Experts of a small language model: 10 layers, 12957 steps.
Below are experts of layer 2 (counted from 0) of a mixture-of-experts language model. Rows are named router (the router's row for the expert), gate (a neuron's input weights, with its number), up (a neuron's input weights, with its number), down (a neuron's output weights, with its number) and show model dimensions 0-127. Each number is 128 + 32 x the weight over its row's rms, rounded and kept within 0 to 255.
Before each expert's rows: "raises" lists some tokens whose logits its average output raises strongly, later layers aside; "gets" lists some tokens that make up at least twice as much of what it gets as of all text. This comes from a sample of Wikipedia text that the model never trained on. Tokens count by the router's weight.

# expert 218
raises: "″N", "iced", "ices", "itional", "ground", "iation"
gets: " ", " K", "h", " S", "a", "an"
router [153 167  71 172 104 125  97 149 146 146 140 107  92 135 152 152  90 116 175  88 155 141 115 168 104 121 142 146  88 153 102 162 105 104 125  90 102  92  95 158 152 106 127 144 178 167  73  97 108 154 141 159  65 164 116 120 107 153  85 151 115 177 108 107 166  95 116 195 197  96 103  79 158 109 115 164 121  91 175 131 106 112  99 184  91 173 151 148  87  87 108 154  95 122 102  96 121  95  82 106 104  98  89 180 123 100  73 136 155  90 105 152  57 144 144  98 133 168 168 172 131 114  67 149 121 174 102 146]
gate0 [152 143 117 156  87  96 106 182 134 174 151 104  85 137 132 181 110 101 136 118 148 129 109 153 102  89 111 149 100 135 108 198  77 106 105 126 101  88 125 128 117 107  79 150 175 189 149  97  82 145 167 165 132 162  90 108  99 140 100 149  90 176 105  75 142 114 106 214 151  92 138 118 131 108 144 195  96 108 159 127 104 103  99 168  85 166 149 137 115  49 117 150  75 177 105  80  68  80 103  97 112 106 102 150 131 141  97 140 171 114 120 180 109 167 174 109  86 142 123 162 128 142 140 136 141 150  77 179]
up0 [153 177  68 157 186 112 127 107 132 120 147 125  74 150 165  83  96 105 119  88 124 108 158 145  72 114 167 158 117 134  92 143 152 146 106  89  78 144  79 190 167 118 162 132 103 135 132  93 125 125 137 130 123 170 148 148 103 119  96 136 120 145 185 108 168 115  94  66 134 117 112 115 132 104 113  81  83 137 142  35 104 126 111 171 172 110 122 185 143 162  90 102 160 144  94 132 144 171  33 175 163  97 101 142 104 139  68 141  76 109  78 101 104 121 111  94 137 137 191 118 148 106 124 159  69 145 119 145]
down0 [ 96 178 107 116  89  78  99 125 124  95 139 110  86 164 136 160 156 118 119 146 112 175 121 154 113  70  94 191 165 137 106 129 152 149  70  90  90 122 175 179 113 117 160 145  58  56 155 138 135  93 110 150 123 112 100 131 175 114 131 101 145 102 109  93 119 121 104  68  93 141  80 115  95  67 175 127 155  90 132 141 113 128 116 139 158 115 115  80 107 141  87  85 104 118 102  99 181 136 107  90 195  86  76 133 121  95  68 138 117 186 103 144  97 138  40 146 192  89 126 141 123  95 119 137 123 125 147 148]
gate1 [160 168 107 166 127  82  65 196 143 127 117 138 103 185 132 161  50  82 153  92 138 131  64 116  85 109 132 176 121 127 106 170  86  90  83 105 101 118  92 182 139 102  88 141 147 136 116 131 126 188 145 156 115 165  92  80 116 167 104 175  74 172 128  91 176 125 101 182 150 126 116  95 142 101 128 144 122 146 158 126  95  56 102 146 135 166 157 140 139 110 116 160 102 129 101 101  73  75 137 102  66  93 109 147 101 121 126 145 171 127 145 167  84 190 166 114  94 162 148 162 111  92 113 144 111 137 110 140]
up1 [ 95 166 146 124 156 138  78 173  64 127  52 189 130 143  75 123  89 139 123 116 151 131  80 113 156 146 103 115 200  73 122 140 144 101 138 145 133 157 127 172  85 184 151 104 122 104 169 187 151 168  86 122 149 125 159 130 177 111 163 147 105 130 124 140 172 173 152 154 111 149 160 122  95 148 102  90 154 161 112 117 122  71 196 111 206 119 129  92 166 159 163 147 163  64 158 120 145  72 184 165  90 150 145 105 114 138 143 165 138 176 166 131  88 149 127 142 114 140 116 106 164 119 163 105 146 134 171 108]
down1 [135 163  98 128 129 166 145 108 128 120 109 146 166 184 113 116 128 161 113 167 136 116 108 122 103 208 132  81 144 138 101  87 181 121 104 126 134 136 100 100 124 209 109 102 137 170  98 146 199 146 143 128 148 152 162  96 108 156 148 159 112 175  69 127 185 149 140 112  99 188 218 119 164 141  90 116 115 150  83 142 164 123 152  77 122 128 178  72 174 127 161 133 158  66 146 163 145 131 164 127 158 155 141 201  97 151 178 181 142 132 101 159 146  94 140 146 139  70  94 133 187 113 125 153 148 136 165 120]

# expert 74
raises: ".;", " ;", ";\n\n", ");\n", ").\n", "\";"
gets: " ", "ography", "ation", "ations", " also", "See"
router [169 118 127 178  81 116  70 167 130 129 149  96 130 159 187 190  94 119 150  90 139 166 103 146  97  99 147 131 116 149 132 150 103 113  91  82 115 121  99 128 134  51  73 129 156 146 127 113 102 132 159 149 109 171 114  95 115 123 106 155  78 152 144  80 156 100  88 132 148  56  89  90 162 124 137 162  87 114 161  93 114 138  54 180 133 186 129 172 104 116 115 141  92 149 103  95 103 105  93 102  76  75 109 136 118  65 119 122 142  92  68 101 118 129 203  98  86 150 164 152 133  79 109 174 126 149 107 119]
gate0 [ 80 117  67 150  67  86 100 182 164 178 123 104 111 142 174 161 123 100 125  95 109 183 113 150 139 115 177 159 145 147 106 107  88  83 139  71 146  87 138 163  98 106 112 101 174 123 110 132 115  90 144 168  78 140 101 129 139 154  93 155 102 172 108 164 137 132  82 138 177  97 145 125 199 101 159 126 143 146 160 173  91 119 102 157 126 163 191 149 121 120 153 149  95 141 101 119 114 137  88 131  84 109  96 124 110  64  94 159 163  63 188 137 161 106 142 101 177 147 140 141 178  96 130 123  80 142  67 173]
up0 [142 162 147 106 141 170 149  84 124 130 157 172 120 105 126 120  93 135 183  99  90  33 123 120 143 143 147 109  93  87  82  93 138 133 151 114  79 157 131 172 212 109 110 157 123 145  81  77 140 106 161 161 119 156 121 121 145 108 160 200 137  97  99  93  95 103 142 128 138 137 141 155  58  87 110 153 114 115  76 199  93 150 153 153  79 107 127 139  97  92 139 194 103 168 134 155  82 144 172 128 171 168 135 134 163  89 123 108 157 136  91 179  55 125 137 106 165 146 111 128  85 187 133 133 104 131 111 122]
down0 [125 178 157 120 136  77 175 131 216 105  97 125 142 161 113 157 102  58 163 112 130  68 111 125 194 168 150 124 189 180 121 126 146  97 103 122  99 128 148 106 163 133 166 173  97 116 220  78 101  69 119 137 107  80 151 162 121  98 145 129 145 127  99 134 147 109 145 108  97 171  76 143  73  65 106 123 112 164 119 184 121 142 212 103 126 140  99 146 115 149 119 101 179 113 155 178  91 133 131 108 120 122 157 130 118 149 107 155 164 129 122 162 152 132 149 176 125  89  63  97 107 127 139  96 124 125 100 141]
gate1 [110  95 163  80 104 174 130 152 178 118 148 105 154 126 125 129 161 147 195 108 170 136 186  95 105  96 126 113 125 159 116 107 133 125  98 110  82 132 119 144 171 163 132 163 188 120 136 122  96 104 114 100  82 126 155  98 155 111 122 121 119 171 119 109 156 151  71 196 111  89 122 162 202 117 150 119 156 113 139 146 119 126 134 121 123 173 105 142 124  61 138 106 142 118 115 132 150 170  93 163 189 145 175  98 114 118 116 181 149 123  98 233  35 131 141 186 136 148 100 120 119 105 133 113  67 182  65 149]
up1 [142 123  99 155  61 128 105 128 123 114 164 175 144 134 114 180 189 117 120 120 197  97 123 166 143 128 125 191 174 112 128 135 101  97  37  85 163 161 135 142 100  67 124 147 133 112 122 156  86 129 139  68 186 142 124 121 135 100 118 114 138 126 108 111 146  98 127 115  62  88 128 140 140 130 134 162 149 152 142 102 133 124  99  39 134  74 114  92 150 187  88  75 135 155 121  67 141  97 112  79 172 125 181 175  93  87 141 113 114  62 153  96 168 124 170 107 112 126 128 186 123 106 171 140 123 135 154 125]
down1 [ 95  64 124  71  87 152 109  92 105 193  77 118 141 144  99 146 113  61 160 119 136 150 112  94  99 142 171 104 183  89 129 129 121 123 111  70 107 145 102 156  90  48 166 122 127 121 113 121 209 150  81 105  85 136 142 136 156 142 141 111 146  45 140  74 130 129  67 120 123 101 126 143 141 143  85 146  52  62 174  88 155 103  96  71 122 114 147 174 123 149 129 138 105 149 113  80 126 140  85  99 144  95  96 140 131 103 100 168  93 150 184 103 161 115 126 115 133 117 141 108 103 107  91 154 146 157 110 111]

# expert 96
raises: "inus", "ín", "ese"
gets: "i", "-", "b", "k", "t", "c"
router [154 161 111 153 109 121 112 174 174 176 152 120  96 172 154 159 119 122 185  87 125 167  82 156  77 103 156 150  91 171 113 183  73 101 128 115 110 115  98 164 165 115 106 107 156 179  96 121  97 145 140 168  95 156  89 101 138 168  99 112 125 199 148  77 161 100 100 155 158 123  99  87 141  83 140 179 118 109 147 138 105 104 103 138  86 202 162 159  81  86  70 145 101 143 100  80 126  88  87 130 113  91  96 156 126 110  66 132 153 113  90 156 102 152 172  98 138 144 157 149 110 114  54 134 127 134  95 165]
gate0 [146  91 146 160  97 182 116 146 115 161 165 146  98 153 184 138  88  86 161  96 146 125 150 126  83  97 118 160 145 165 141 128 109 120 118 146  87 155 121 145 107 142 158 119 100 119 102  94 171 205 119 106  71 148  58 134 184 111 157 134  77  83 103 116 137 104 142  80 110  87 130 130 144  98 116 155 126 152 108 169 128  32 148 104 131 159 176 133  88 104  90 145 119 148  67  79 124  97 117 142 110 113  92 145 144  57 123  92 164 152 118 125 126 149 189  88 152 164  57 207 115 142 145 122 111 173 120 166]
up0 [178  70 184 125 169 142 131  67 134 199 119 140 136 147 171  56 135 139  87 162 141 163 177 171  71 130 106 147  93 133 157 129 152 105 106 159 125 134 126 145  87 126 169 107  80  89 146 116 156 164 117  90 113 156 154 171 139 111 154 118 119  64 126 134 101 147 156  86 121  70 124 117 130 134 108 153 146 158 105 140 145 121 152 121 163  99 186 176 115 123 142 171 196 134 118  53 192 131  91 128 103 132 131 128  96 150 126  84 107 122 174 100 172 154  86 113 113 199  73 170 143 153 122 118 101 144 149  66]
down0 [130 123 130  83 111 101  88 134 135  72 125 193 122 197 140  73 122  93 125 170 130 175 108 148 144  95  84 133 103 131 181 107 114  89 131 142  97 150 185 151 129 139 122  66 134 114  81 158 154  86  71 118 156 183 134 166 105 122 121 117 110 132 162 133  84 128 128 109 110 196 117 125  62 135 128 137 100 129  82 194 124 119 129 149 147 165 123 117  98  96 134 143 194 123 155 157 142 196  88 128  97  92 118  54 138 144  99  91 128 116 147 109 150  91  90 139  99 143 183  88 162 182  58 132 145 125 121  62]
gate1 [153 148 111 142 100  96 134 153 182 168 167 126 120 179 171 146 109 118 146 100 134 146  54 130  95  98 174 147 131 152 118 165  52  91 121 104 115  95 119 160 162 115  73 136 149 160  97 101 102 157 147 153 112 161  75 108 124 155  95 139 121 210 147  71 175 100  99 152 148 122 112 107 129  48 174 181 113 140 151 138  96 109 106 154  87 166 140 163  81  76  84 117  97 153 103  63 115  83  78 136 129 114  93 172 137  94 117 159 143 126  96 130 115 185 169  85 141 146 160 126 112 109  78 164 105 153  96 140]
up1 [154  89 153  88 137  94 139 131 170 172 132 173 166 186 135  97 190 144 150 134  81 150  61 144 125 126 159 126 136 141 171 147  83 130 156 174 138 126 156 118 146 164 127  68 141 107 131 176 112 152  89 141 180 108 103 148 174 140 140  96 123 163 177 102 146 125 133 103 112 175 160 157  67  71 149 135 136 164  97 186 133 147 144  90 134 188 166 102  91  92  80 107 116 129 117  48 198 111 123 167 164 124 122 149 174 126 142 152 127 180 129 117 192 169 138 102 197 111 139 102 133 148 128 107 154  73 129 147]
down1 [110 138  88 131 113 129 116 182  95 133 153 108 150 134 108 141 135 189 177 106 149 127 130 128  82 156 133 154 175 160 117 190  31 149 100  52 177 111 105 183  58 145 133  78 155 146 152  80 110  85 171 108  87 130 128  93 147 146 104 124 147 131  95  86 105 186 143 171 135 152  84 118 155 147 158 140 173  95 196  91  87  97 120 104 108 138 110 166 149 153 111 110  79 165 128 118 127  88 172  95 148 154 134 171  99  87 126 145 195 148 178 148 138 108 119  96 114 169 158 107 140 146 102 154 131 132  93 167]